config.toml
num_hidden_layers = 8
hidden_size = 512
n_experts = 16
d_expert = 336
router_noise = 0.3
lr_router = 0.000265
tie_word_embeddings = "early"
beta1 = 0.95
max_seq_len = 1024
dataset = "wikipedia_en"
Below are experts of layer 2 (counted from 0) of a mixture-of-experts language model. Rows are named router (the router's row for the expert), gate (a neuron's input weights, with its number), up (a neuron's input weights, with its number) and show model dimensions 448-479. Each number is 500 + 50 x the weight over its row's rms, rounded and kept within 0 to 999. Numbers have three digits each.
Before each expert's rows: "mostly gets" lists some tokens that are sent to it at least half of the time; "gets" lists some tokens that make up at least twice as much of what it gets as of all text. This comes from a sample of Wikipedia text that the model never trained on. Tokens count by the router's weight.

# expert 3
mostly gets: " |", ";", "\n ", ");", " —;", "%;"
gets: " |", ";", ");", " —;", "\n ", "%;"
router:443545517525456484526554549456480408447482541561497487590491558575526491499514502565465538453494
gate0:523452504428456545399471537519471444459552433488500460557514501563441467561501481560505478509461
up0:513545489541538471574509482494597571558428449448463500376561550581462583484482513459541393484473
gate1:470505488522531514484519564530477499571571478506477422548418559397545460455499475481424465390508
up1:545477547471496460512445558491575584466500501569493512559585451572525459408472543511460650525469
gate2:553505536475564594571485447493430448503482559505446523584475458484553452474560462505474543604566
up2:533434486545532465511618469563509504506563582489490511521497450592581544468486449441400458416468
gate3:504478504516469585493433516541578565583582531479387515542493508521544449485451449515501448479535
up3:510415436482536503551524547554471422475442582446489468492440525509544446605474376478551606449454
gate4:425576524534530452521573498491471513551458582534385495459495504598451539467501528466542487449527
up4:592426509513478465499490489473581488480537485481559433517619473468466499459501475413503461524585
gate5:508475467429547586482428500521458574478535540494434582436498473532457565374485492570485541494463
up5:485493527440588409429460503507500519419519632403466555545485518491478452380536521540526483497454
gate6:509547542506480607546450502372503518541581546557491518537521506512564527492575559530400507551529
up6:551462484492525502560563572392624560558553517449477464506587479574523490522490573566380492552515
gate7:520516445574442460500523547489512537507529564503479447478549495435477485644541509544545497496535
up7:484527575405523503527564459510534527537508514412561476509458585453628507443502405510512391482437
gate8:532490450558519546464444495499542605558538484532475453506485427461443524625533474465616510477536
up8:476444547491526539498530497521525443511439478537528496399534582555481399377480463457510500462510
gate9:432551549483440503416520440593504539552537470535477493463470506543491452417559557572529598403432
up9:502476523513508476477556491479450525508514499507517437475510588426429591436584465510506474428448
gate10:526468462482550451556522519459423524546576428475508501487392486448449550470494491522539554488456
up10:494563522499554487518528473520458545515511493520473515531509534428578522514543561465458601544571
gate11:539538505478509495519524474523522447605449517480508547489474498503584463525505439564543506424550
up11:555518476494550547394513577540501443493480555491480466608513554458475485503487390529451442460466
gate12:440542471521463535458522506474509630484422473508469544584489547612468469424486467601513539517505
up12:453543563552454521482536592526517444434504520539539523557520535563504553528497477570563545519480
gate13:499488474508578514511565471459432446552566549480524548513483448527602455540460406595502438485510
up13:503437531595517544519510526483550522468483591475527485473540484551481542542514622501462508618492
gate14:481542538514503416450499547625510597499556533503511570476409474541450447495378515551533476531518
up14:540506378415463500541535524478551596491574444496479559532534555462495489429390500442560454486498
gate15:579445539528414460461448501542557438468558531540387485418567543513464581515439476493600463479557
up15:511475391493455554448574438490545453440515646576478472489594535394540419582514435516507495490531

# expert 9
mostly gets: " The", "-", "The", "In", " In", " A"
gets: "-", "|", " The", " In", "The", "In"
router:451476468509403545474523550526521542544537579491513536495599482363478528569511375542532546531523
gate0:470478537535462522491480492508474507531463516460536488459454507426506544529489523518470471583482
up0:625529503526497414569494555522565477533531430522567448482522541516563523515512516506509521486536
gate1:474480539478410458484547582452531550424512563417489558538488556446489618573489550454490533467491
up1:518596448538519487537435512466421475495622538499491578495455478579528548482515555533538487560512
gate2:558551536505483451551434540510533472478511545547459491519550384543361450499549473570524512469433
up2:517535557501450486501497482458499463433491451483536501524543506574449409452453585556464549539410
gate3:483491474410508425460491611488468536607466560465552449509457456575453510441496430483452480539473
up3:466530477578538515540583412520593449545570473483533649437460494522567525577570506483489406563378
gate4:537499567519481447555429491498439549662465548589464524540494566492430452495527529424524443575484
up4:400406501529552540527501443459503453479528601460531560445462483468435466524476505487408556536508
gate5:391646510485468425484483510514418544460518477414535463539425451431575411538447617553461517553506
up5:536472493473404491603516570553485471541406472533513606537465511509467470441508405415539491516500
gate6:427424515472446531503492505443468499478455525427470420573498418527549508440442441451465539541509
up6:526466490526520559559488554534464467544516594462429509468558490517528518464529459522487534500559
gate7:469503478408548453332593416474507460539456576523495532490508558592539503485485428537442546499481
up7:533482517465648429510376450479507449565454502490433509506569459471434555456486582541531459441430
gate8:544406485549514579483473542555573459492519627583486503444413573566470456448406463594493505504600
up8:511412517594508601491478433540545399494451514460450500591558402465412456495481550485474473511514
gate9:459453600546519507431489484480457482608537549448598427464474540499526484525548481463551576462421
up9:483495537545493461491451567492555571547605412494459428549440442483446575499487511584575485430511
gate10:471470527470566494505532514510589552526362570497524412462468545521479583471533629463460558527493
up10:557557543524491471526474517464429562584440524456382511487528498478614449515530528500475615508476
gate11:585524509520575534518429416496549553430547440446549554480549497439533409513438571501467483368550
up11:498477433513581511531528577411471452541506576516531415479552487382534432508442452460459415496466
gate12:559460560481549530556536533419440568566455470565446389529491509362417466474515491470465416468475
up12:471498487481523586404546415495562536425461465487406514601497521487520457398463478539497533510456
gate13:435476526533449485528530597474447530576498457539534450436491402520388578531547468537558506535529
up13:510426451593441568574481501493525495487584512411496396549495481457541478594473530636452592551552
gate14:521437497511521402492496497547514419569357481475537453526558562447533512442563518497532572467459
up14:445383558539572451490474497552499537496506521391518507504474549489422437584613475431531481521400
gate15:466444476492494433474515534512488490543421492533553590468540517539557477498553509431449445399543
up15:504435445600513509440596613472454422529492560464529468536549525588499516481482456588554586516541

# expert 14
mostly gets: " he", " it", ").", " her", " his", " He"
gets: ".", " he", " it", " He", " It", " they"
router:467509567583412548519478528554440555527603545555544480476588490559447435534451531510526498573486
gate0:489456547523519493471509438654411488469500465551498555483536475480512495569490419572523511473525
up0:512460443423565478514543497486504495409531416447578454422525550436553479578473423558507532563516
gate1:485395553529486482495499551439590514511543529524482452542472505505449502426562515511586590496566
up1:570477473559501527335452456467392461567571517495538452479553465518525490372526509562496544551560
gate2:476459452406550449457545518548448525405579537475407467519468519424458495465459465559541569563571
up2:533553374557465363525510595519437482551496468532425561470617500495401405550553452490495558503513
gate3:369562585610477521502506472481430488521466460517481536536483495525479543596448509476555463565515
up3:475448512465508524485578509465540526538475437562458486457547476524410597505543548429466451554518
gate4:469461518586488503441478486527404460533481543511495504517447474532505491532554544433472522591473
up4:503556522585480571502422570523461574507452534481483534596434504664502452472477533507567491507479
gate5:438528492464479531437395504424417413524514502522520559564549486406423501517453500582484481461390
up5:465451624463536443505502419493534527474511550444332520505451519549497538472535540573483520487540
gate6:562398465467533531551508604497450580574512587454567427492467540497460436504516596532457483549584
up6:452538454515464502619508553494445563486508459487507456580541416522521465443528510505551492541389
gate7:491449455480492520516446536509449510494505436428462423538552512482531427528570532473598506384477
up7:502561562380482542549455551534535537482478513371514480573448516449477497472515534432583581503465
gate8:560526486455441448459559523519540449491516499509512445468499492448445509454520395522588496581536
up8:539499561579527429442555493553473474447521470441513480493586521534550517493503517483510509516574
gate9:532487525576480499437507526585573398545420568446488569502504441383619498452479539477454460642492
up9:476489480474569536517610518529456491471382521463544404498512529570564466503482477485589414560546
gate10:508460411494491454512503510506640519538520444530503484499490426392466504575513450473523463566497
up10:616517534436509326504502582554473470486474579531625506499453475413472499502533535473536529429424
gate11:584461554483436476565523425573489504524501489438486472480457379556510505468580496421560506487461
up11:543458505485482417411522493467457569457437416615481527479541584494445559499523500526456485524473
gate12:590547471489533536507542338502465482548511509495405431476463569543404502551477462475534497527516
up12:518459531505472508506498482402493505545558458519460616476495456485533526529571528544493475490547
gate13:533490601464499420459469512519435581603439546448466529451501527427490477499522502423405444610491
up13:598495523548507523476555454520511531475582525489513417497570460546522453452501524436526480466463
gate14:528491572465507517466441456477453486538474555532445486549470660449512475536567405352487419510508
up14:511524448579529461539476416482443475479507407516444523482542491462482571489537503460562503486481
gate15:532494544489554473546599540421479494427435477538543504433513519529560434568534513490558476552567
up15:479494399469588516492477610470483560515483520424452526519558527445458554441456553516532581490532

# expert 1
mostly gets: " (", " \"", "–", "°", " –", "/"
gets: " (", ":", "–", " –", "/", " /"
router:464441391456508495446507576526444539513544468510506558461450474499500495470424485446495546453586
gate0:520455579522469537596471550538501486536501566582501455486507537534446421442504567438547437546508
up0:536511438586489448497543460514537539596578499549525591509537516544386454559453510477572496484468
gate1:539446519538523529439466613581497632467567527506579475461500513561491475532440487489537447477487
up1:565424522402491485486559484534469527484527579558518572447484480464534517541589510441543512538484
gate2:498534431553498572381495479556486496537492563456429510545506482609461544469603523459562458563516
up2:549619531495583500475469573429430472417599452524483483540487425550568519548483413473462559579426
gate3:532475497430517450489548522456480420484564583393495440520508526443498548428502513433557406443574
up3:530572515526414446490449524483555533506534526515509472555446580478474418495579473536490521517622
gate4:443490392531470458456436482543523428493554482470444497488422485472438611512443491541447550612474
up4:442518442411550402499471579496433487435533546457496561463549440492477496512472547433530546573519
gate5:358485505416517433543482501455486567479524423526402418650461483506489539554513512503437562607496
up5:525417468543543495466508389582458481524440551454409455436554444508550484586504578579573517453495
gate6:445489534540465462410453535538443512517521560553554491519475499357577507522477543515441570523542
up6:531533497496434581545509524600461536469441603598517498499485458550514512429483524518403482563495
gate7:451445466539544496640475447508479423440460463468530521491546530502566483534437527454482567518497
up7:529509536481474504503441443496490496524535505391502621452539466505479546472463560467571433521497
gate8:466478490434565460515583497494394475565509553606539534469450495494480464524511429547470499466501
up8:564566479567456490495469496578490479523530509431566515479521561435459485573410501547550631490423
gate9:584550439510487455562441484461512482521491423449441408485481466451589472449508439492462466442539
up9:517503502523511499466513550569569490583471517457497591521574491534525553567394563459565541500485
gate10:420404506555551571577511490472458541429514640480478483586420492538485513504565370451533489326445
up10:494460496481419523452500455443494498453493545485566513438525523554475563490540491496531524468409
gate11:518433513542468500463453523498611496451545487450463587434467439418447462581507532516595540531516
up11:458559481493479536525496546450415427522451531539576544532438508547474521482573493488565321550437
gate12:503479511530582575449533547490546497521557533530451451562502571524521542584522544520515474542491
up12:570508443449397573508569447510595435549538453532493431474494451499558601538508525553495482555419
gate13:566474411443475578507484602449494508585435535530472494451429531518454516542464449520483483531532
up13:537482523542460565565446553418452470542453537482457553585518594512544514500519511496602432443518
gate14:513458485512435482526482494435498532570522522481481507512560492544481486385472548490490427613520
up14:464542515609483504511437506455524515572465427537585482532527478415488539429557514525497516558573
gate15:541386478486562477489560601502457565452486533383488449573424529552476569491514410474469448601449
up15:557462430459538451567469578464459476512479548516411481580503572536558454521524456497478534522463

# expert 6
mostly gets: " a", " an", " first", " one", " been", " two"
gets: " a", " an", " as", " first", " one", " two"
router:592507539488585557558537468579542512491511421386518441465575436524530539452520515548402444453523
gate0:580516548461530458514505527403437476482513599512437500383558532519544508519491452548450377463406
up0:602460526467520534568541556505528579415492514477483533550495497543449466473424469547572586380444
gate1:540495477504436540585586580594508547463481457549617573465483493483392479526433545471499467466455
up1:600492462545499561521467537555449482511457573459522494463490556588508563489432567573493550511490
gate2:547457510509557562582545496503519516438463553430475540526485520422481536431532438544477523585546
up2:454549581493541514419518582557509436482533466577508563483527535470414527604406442473484523537521
gate3:493475515567551519519521521520458427536479511529535470519554608515516490435566609505498470564525
up3:453447499582460486519419517576523474487478492562522571482530512537514463379454495455522464464549
gate4:489518435512443570517539581464539489440478476540435512461483387451535494543528477497437540574638
up4:513517593420437539463510496492598552590477569432564541532504516472489455462551470487523476552539
gate5:448426425564517510512607515464514485540461458524510518439499521530490574491444459509531495409459
up5:552480421460514520518540424542490406543481508498416572474527547546590471460522463524440485505469
gate6:506528479543500474509512608550562570530488482548424420474423531532597473504528436587512514485473
up6:499523580517505484468455428562442496575508495593517498533420501550535512562463448488513531497552
gate7:558498417617392406466510429458502485509536499528449486413552487482498407491546447442527548494451
up7:454448476491410506439586466487503548558579508449423457477626504487549493474592408465512489547581
gate8:489613479462504554586549494471536466484583424536483556418495564495551502506528518570481477468492
up8:606512443609506501497498491528528566542393538569507548443530527414462533431475507435473476496495
gate9:477441578595418567452575541512527488481522436529488465492493519521502459467534520543483545458577
up9:485379477503504530456419574476503473518543547477520436587595483583509492610551508505484465502603
gate10:547446451511546465414514574463565485566386519527510453498549513475443591524530495553470495532525
up10:596569520463502476550520568535529452463425484481532524524581501469585480407561515572506535535538
gate11:551486529514429521425549508427546511493530470476494462530500577436516385510501460544511497566562
up11:493454441465455491468458497560414524393461647450496414488511490477513509413491454539456538466501
gate12:513555416437538422571480512526442498451538550566539427509559504511495486476489505558397622488472
up12:569522566550557492470439531561488461523413508496567503424534574487556498477419510433596501502412
gate13:503545630485480572474490567413482487595430518526501451475444477424488494525404608578509408461533
up13:512517554512561475500526476451475511429612481455564496510497556518487659489488497475511472506454
gate14:494535598530473491408525493546528468582467488433477420469593496523480483593447520418488559468434
up14:441553518498438373555560568520483506466439476512525462481591451551429502560404577462456459555513
gate15:534529521606500653485433506482473445514362539543516546453326507460538463453516488437501546471436
up15:544458556509431542470404546535564509520467506503575608488469449492500486579422525561568568459404

# expert 7
mostly gets: " the", " of", " The", "'s", " his", "The"
gets: " the", " of", "'s", " his", " its", " their"
router:552465423481465434544506451473575590486474565449552478460442587444492509435476533474522528504495
gate0:499390537494493552451505474505463531489534436431512541514564496498538496492545578482557411466534
up0:448528439479535469473543535526465482469463482527569577442516603474426528507469511462446434526453
gate1:536522570384527489487465490454487520523495535497531567450467522560531458442395456452491409444544
up1:515648459533617527483408445541428492438486512529472560472468502464448478547400477494524538534520
gate2:535454543483466538474540544501531500497510497491469516396483449532529447598526517596592519464525
up2:494494529503518544511420500485520585491420463480483560619505555587480446405428483448529572426486
gate3:552391478539475468534563426488504564441533434538503447455547435507547440466508506381471506487491
up3:481530493449455398575462520544461378481515506433513452529524566432548511535451483556503482573485
gate4:411385394465510537512378437468599520504594591495477530541512520524491426429523526501453512540488
up4:574528545379535409534446514483471554466572524510506504483455557458477546532415515498431450536552
gate5:451618555533425496507509541526567515477373476531453530490436505539474486543498501419383521597470
up5:545452582483356526502514492530411445622502420537555528554493400539517474504458514521469439525466
gate6:509431559502446530478475466586515586534430482429492449550497489461460498450620511477413428509538
up6:552552483524467544493475462565523496484491455609536438521454585516496514524504433476545493544606
gate7:517503454578486477565534471542571506446520515505438450491578470517519558512473435447554504561470
up7:533560534562459534471494511470518503509605371435524548493470423462492562518488453365519514460509
gate8:470466472495463443582536463456490495509556563524404461489476430574561473453469540455450499495453
up8:414407444486549507532551565429580403494421520534415532502484469472537456479516574534527398453509
gate9:548492472603565541410480504503511485471510436361481428469524488546513526385508517444554532527501
up9:484536482476392476432482471511547485575543447469536490509523483623559514468408484512387448474424
gate10:475510443429496541493468447474550497415529510488516591449426491512547561401444513471540503520433
up10:553470518614517549512469521390418519453508588519502539534520440538578501539508502471520507543572
gate11:535506451434440541411519557584462524499506542451502480478446505498588465531464416571494516486502
up11:481482488498632422538526504481547536475450566481453369502513576394523505487442510485562519523623
gate12:496525535551545503493544468431506507447577506536472485525483541446535492525458509464524516457486
up12:486454455535586437467524449489513509481521465550558423450478512547426546522532532578430493426499
gate13:473477474453451460571517508478514470495475465528563531548457501440527496504621592541616413547507
up13:498540516413550486435435547476534461518548577515566470455543482468544445542523552508462534445458
gate14:506490526640470508534538575548471449479488425515472454493442511548476525528530450493510521485531
up14:440461485519585585508499432512528595428492396528509415514469591445442594554480492439484496507458
gate15:605451517533498606479464482494493532602433564399555451513505582488577629542422514466434537458446
up15:525568456474494605529509515637434524542534501461457380421607448426502599526521538458473462436461

# expert 12
mostly gets: "\n", "==", "===", " =", "\n ", " =="
gets: "\n", "==", "===", "|", " ==", " ="
router:529532539462571511461531531582469426529574511494502668529445493521548530512581530500464520442527
gate0:527444521469521471429534502505527518572546463463537517532452512486574568394515483446463430513604
up0:408465458373533637485621550547555515475486407477498555485601515496487474487532523590458527491510
gate1:556519555516630405503468507539536434510488478414442572455496466526485456502492534491426450535555
up1:457500463485510456497458525489534514465570491489558505468453514534514499471515572458540535313507
gate2:541469436548476486539470475502539560488454522581484488455404487544582444531445521501500381448503
up2:562558591465471450478412533395482518496476484543500446528488431465383440448498548505586539510481
gate3:469460421415495530520480613542402540529548466506487543536566477492415500497513518428444546473543
up3:431563477429490393492489529496391511557536548478476445600487474537534324547547434496525491590510
gate4:450396488538458457556490500488510569534504509568476498510499529493539535540539553541515565481499
up4:423587457528507541548553514496486430501409478517609504492480429524485459526422450593546454507592
gate5:571449436559480591414459565458462509417418488538457531462524502563488419586544568471546457509444
up5:509528578455504541568520479500483493477458463615478549467557486554521515496457478531536485415602
gate6:528508465466555485482516529462501537516515546422511416425439394461452524490544615449429563517465
up6:463518529490494537530522424436519444565500476492490568501552559457495507459479410435556431543531
gate7:442601544465478494514501454506475515482450466449436528482496499471596461580522476536573538441524
up7:432501523425386565391457500453544490558451581403553529454472425457474503545435537486498451568458
gate8:567528558629436478501445431485468479463496436503519451524516552506458541561436494578503467512599
up8:563566610528466476457586482546449492426504492567464508562389529541497482473490533510470519608512
gate9:460487551600514470497544431537554410557506434432473457507518520537454415492571525498589482465563
up9:526420474447489376533495559535387445544532564505508528528482473445600495596558532503559536423429
gate10:632517514451484645406441494495413480588550528555511535517489489425500554446453526475486559563547
up10:499524516592484413472607491526515553537485470476578537529491567532419582448445512520623445538465
gate11:420400512509454549581492577555382555564400491532526453508495350470525556459521492472555593472413
up11:544466545487480439526470581490488543630562433539505519536579571513433477517553484423495506493512
gate12:411450472510575574419395547542603465550494506514488508497435535455498437541546448444455442478526
up12:471447378508464473476514489536532561526480473460610535494505515481453496465426433540531474453522
gate13:441433557526491573525586487486372511562537437536508495549578491419519377406498486510533532507425
up13:527511480483446582407390561513430585499458435495549471376447513593493415484517515483484565510525
gate14:523513524443464493516476407464634501547492535500535551517564440466470531516545517473465460535529
up14:468472554552493447466541549528431574528398470505491544516495570498492418554602533566502422561457
gate15:585485496520560461511441493493498481456469432442531415441564430525534451428445457466472511491511
up15:536438375463549559523513538485395535508498562492520523462557574533491455468518534481597424556455

# expert 15
mostly gets: " was", " and", " is", " were", " are", " has"
gets: ",", " and", " was", " is", " were", " had"
router:594525577496431480405456383490448485589564428526438527490530534506547464458424547540576521473436
gate0:465505569459482532615524448454533510489429514437537559502546523526494476479387479519539548482497
up0:459538488472463518568470513561590434430433600516510608468469488554554568549459446428580536541531
gate1:507455591476434509517500479465565557499406620601569476566489488518606441528519550493484586475606
up1:490567514523458526506509530588504562499479442531588487397434461494510518495540490517503510447467
gate2:464472487499480518487455446517475476435480517546486467508508500429517511493554427525443528502487
up2:531484511482496535447465506509483477441532517501490395581489570437543485592546513548439459437401
gate3:509501526399579563420430484473567485478506497525516528501396565489481534493522521490458548454533
up3:420444550505446514540515525496561482486480564507549448572534479503442454554599579619487396473529
gate4:434446567551458488474478469543520495590430602518455504528573426502437481500463409437495515458482
up4:513447465527431505462541517485513455557533536448488498544629454500548471450422544527487450464484
gate5:577545462561496567470523521509544472538502499443455411549506531499595497537552613517513480441562
up5:467583611492580445475599363461524578555462428572510525439425438384554498486594565508452561547539
gate6:513550511539459552556458590424477464472424565482484504509544611478450477503564499645537523472508
up6:476566518502499462458533452502445523512514416524497519487430490512548517531489498541420487513529
gate7:541427494445566494521453504548528553526394512481494462490525541506449443421482510490463462562539
up7:483486608534530527538420528440511513508559490548504468501495500510496510490516479478535448564532
gate8:582463491370374510413549488538569467508404554565434532520522592507452441449428423554542453544526
up8:412441564499430607497469498437531462451424526551461489516469454487399504521487516541496500532483
gate9:587449531589544548491528543472548427457434522460464443644521580471531523473400494524564565509452
up9:509597475433484599528433601479471523522505395549457511388506515583442544513517478568541499506464
gate10:382518456497493415474472555548438432545492476482487561452516473512535469428572528538475467497495
up10:504492487510559523465462503500496523440502527536523434493514421416453469406439523558495489453448
gate11:587457519581505430451419462585453463589540443466470487584424420486523540453454501508491476522482
up11:472564481508606597475415446466521436494429522525486579531542544459546420509470502529538477491528
gate12:498494488454554505514439502466455480461445437512563543526539520502504504589465487383461465571523
up12:557548494533542594467365445579444409474461526474412520433538530492575446569490588523547572534417
gate13:456512545539451499497492566548545555581474552552589455520614578500478558544543493513436458520544
up13:470423498594431427498519498433522502568552496525507445562495574519530548493515492453426448555459
gate14:535522504449478493491488536463582461531490508510513464454435492529560437447437546505474537475511
up14:409435525426505532487501562553400406583494500484472557516493564516518515450567539504484438495511
gate15:528472521444397499555567546466512491531553436493527542488566440452501516477524403527470454400514
up15:464478460527584544521486539433523421597488519550484577589488484451494524457538537562542448499450

# expert 5
mostly gets: " 4", " 0", " 3", " 1", " 2", " 6"
gets: " 1", " 0", " 2", " 3", " 4", " 6"
router:501529618573626367572541468517384642421572486552550639540522445528528520450468466523488471486556
gate0:426522524583547498421461421459499390519479483505548583467471463569492500532452539474530596503456
up0:465437487559539485602475441510549550473456579408513537469423491458413552508501426431444555488510
gate1:506556550458499453557466495483486533518504440508440568545438460557549457478523561449437457593516
up1:518534536558449422474494521550448523504464535503461452462477550515601611544515525415463545527505
gate2:482511532497489569499490451402522566526498502529460553388466474386581474473588492491481453512455
up2:549565476493465484536478470531530521394475480471490545530444438481531502554529469504570461462454
gate3:492421495474395465602471477528408484545479500556499520491521549509439596519562503480533495527524
up3:563437449521515472427579575484509445480483553460477433569580414514509421466608443479461537458498
gate4:443409544436615477577543487566556577578534507544537617495538503513542493412491439384401501525527
up4:463449506468492456576446564463514500519489536583475544499509557483497541436482523406510506562533
gate5:557483436546472555501577477428447576461501474517445455497489413496549462436526453503489506428499
up5:605457399601546555524475487498535403481430421516477476505531482453525584400499511450506547419455
gate6:411538486532560458402445392524579525510552424503565554475522464508493457432478536452447420423455
up6:481544546401471461531570518509505478545494507526480471539499485502559586527500586491613532535543
gate7:489450371630520497563492599456534572469543471392604543478434504538484502560628470483585585453500
up7:501566477540412513469518368517458482569510557481459569499428519545507503471424479480445531454523
gate8:515483545361609459577484521476487656560581463419584528455448480552474516527491527568540566449534
up8:495526502489512592512586484503611526477505550477481487555520486530590504412513609533498474539456
gate9:518509495448450539453508458500446443406503606562492495576577564507484524544560491467497482402521
up9:498560564422368358502502461522455436553569554456434414478484390479516626515590556429477549482522
gate10:588494542580532490497501520543469451476554403564510545520528466534459524473524455557521478538472
up10:520483584429524489525522567503483456477445567511469435566487558460528511560487532483483452612493
gate11:525461546447472500481430493553444556474531519482580583438474532490539498472347404441455396477454
up11:486532546515489478487553569456471611468443456456532530437506484518499515527509530508422550493534
gate12:503488504470536489487498422458543572492541410458415489550522443441514522414518475546573521532462
up12:527533449433536486485558421552447476506546540593511444517532413489539405466493562524464527477591
gate13:548488528542470522533406497443436519405520482565463502497516536546497517508562513500411513506576
up13:525519434504473525518458451482489412429545456451553536467551489464478505470441423482537512521487
gate14:440383472556504509488548548461466470589532505455417485556554496530532447499511565542432457539594
up14:560548585490513502570488472500473572398550453508543462398504393538505535411445458576545469436511
gate15:508432532486564502495422497555486495519529479465489407474577494475539496531552613480527563499470
up15:571448479449540442528507505483429519474500571487543510486380521500516531552403504559431449503582

# expert 13
mostly gets: " for", " in", " at", " with", " to", " from"
gets: " in", " to", " for", " on", " by", " with"
router:536434550449488578540425423492473512546470484386517534591559578562522525480466600481472438616475
gate0:492441513563546506544436516472470399523495528491524524442473609506487577507374477513489471527489
up0:461468553544537499546508577529507515557515453477478412430542429550422510521563513521483500511495
gate1:564467524580484472498522559558525593504599436490529446571422387488531486449469446454442508413519
up1:437507511509530501579485537480411447528485477476442490586582586445542552452551586482498506515509
gate2:494379453505570500502515580406440589414525460443416444451506505451510379453519495438447491523583
up2:527469432582501552395550406551409400441448566522491607489518481435498498450480437511556491384557
gate3:458526569558516516534477475466474483515510460462454419559504523433496452515424515460556460479474
up3:412520536574492513507582508498496478570509448417445485536398485474476495482521532479528556539551
gate4:541468525557479484464574473453591494483487453453594523487448543491467523499482478541482615567485
up4:514503581497395506472434541526483495533604535491502532436505520546461539502505576445523609440502
gate5:444470586472511538497560388555464583436488472479605499574476522670465523480534448520468509526549
up5:533470494516551471506519519472508396512474415469476461469557529442444478479407558465500442529470
gate6:488571477656491546484556539481414568507489545456503587574482559594534488537488445444422495433525
up6:513431442547539453442426534466488499618474475543486522412600449523575587523494538638598506438517
gate7:524475506559446470498473553472480454574553491488508569555481504554517494484510462487526516469525
up7:474548489542453377580445470433578523492483530495407478533520532447491549417513489438475543522579
gate8:565517480500441513450451512480458515535459480499542506439624491502582535440455498576514555479507
up8:563533493444507439593458598506503594491518589477505473445373492441568453511541580537535626540484
gate9:493469550541448489492505480460565545469487436530406553484473527506506490472465372509499550586546
up9:554513512555459487452509568413445523518462459434496505551555490461554480496534474471586493472573
gate10:532491563590460489474525463481546453524422500549545475536423473489544459567536500479438477538450
up10:479487441516420436585475559489513486467620550502511469584515429563445567546507495421481430499538
gate11:441478566522506479527488534468512498528448544548512480454497486523460423568558444578457495515507
up11:461436436523502479594491570443625550543568471425579540487570565527505492533484566532519530455475
gate12:540572533476435517520475534531555499518494442553482437523531521479474481467568589557400471546514
up12:462532436394511486614512487476498524468478528543435490592526524480571561480440489387513534497449
gate13:519505426469543563482456523472566563459462530487570532529516489470543501495581492478510422513462
up13:502499570525468481544532516486483495676485467548533490511536491534608575474511454421492442535481
gate14:485503588462550491454522476517526458479480476511433580463482565403454522559488490514547503500459
up14:527438559557496468451498526356469474474469540386502456526491546589537453536415547449529474389506
gate15:447521436478554464530457543474460496507478494418540443497505561476452388557440385433475505513597
up15:538508499433548484582489540524493508494427624547464532457566423487476515530500474509489571560492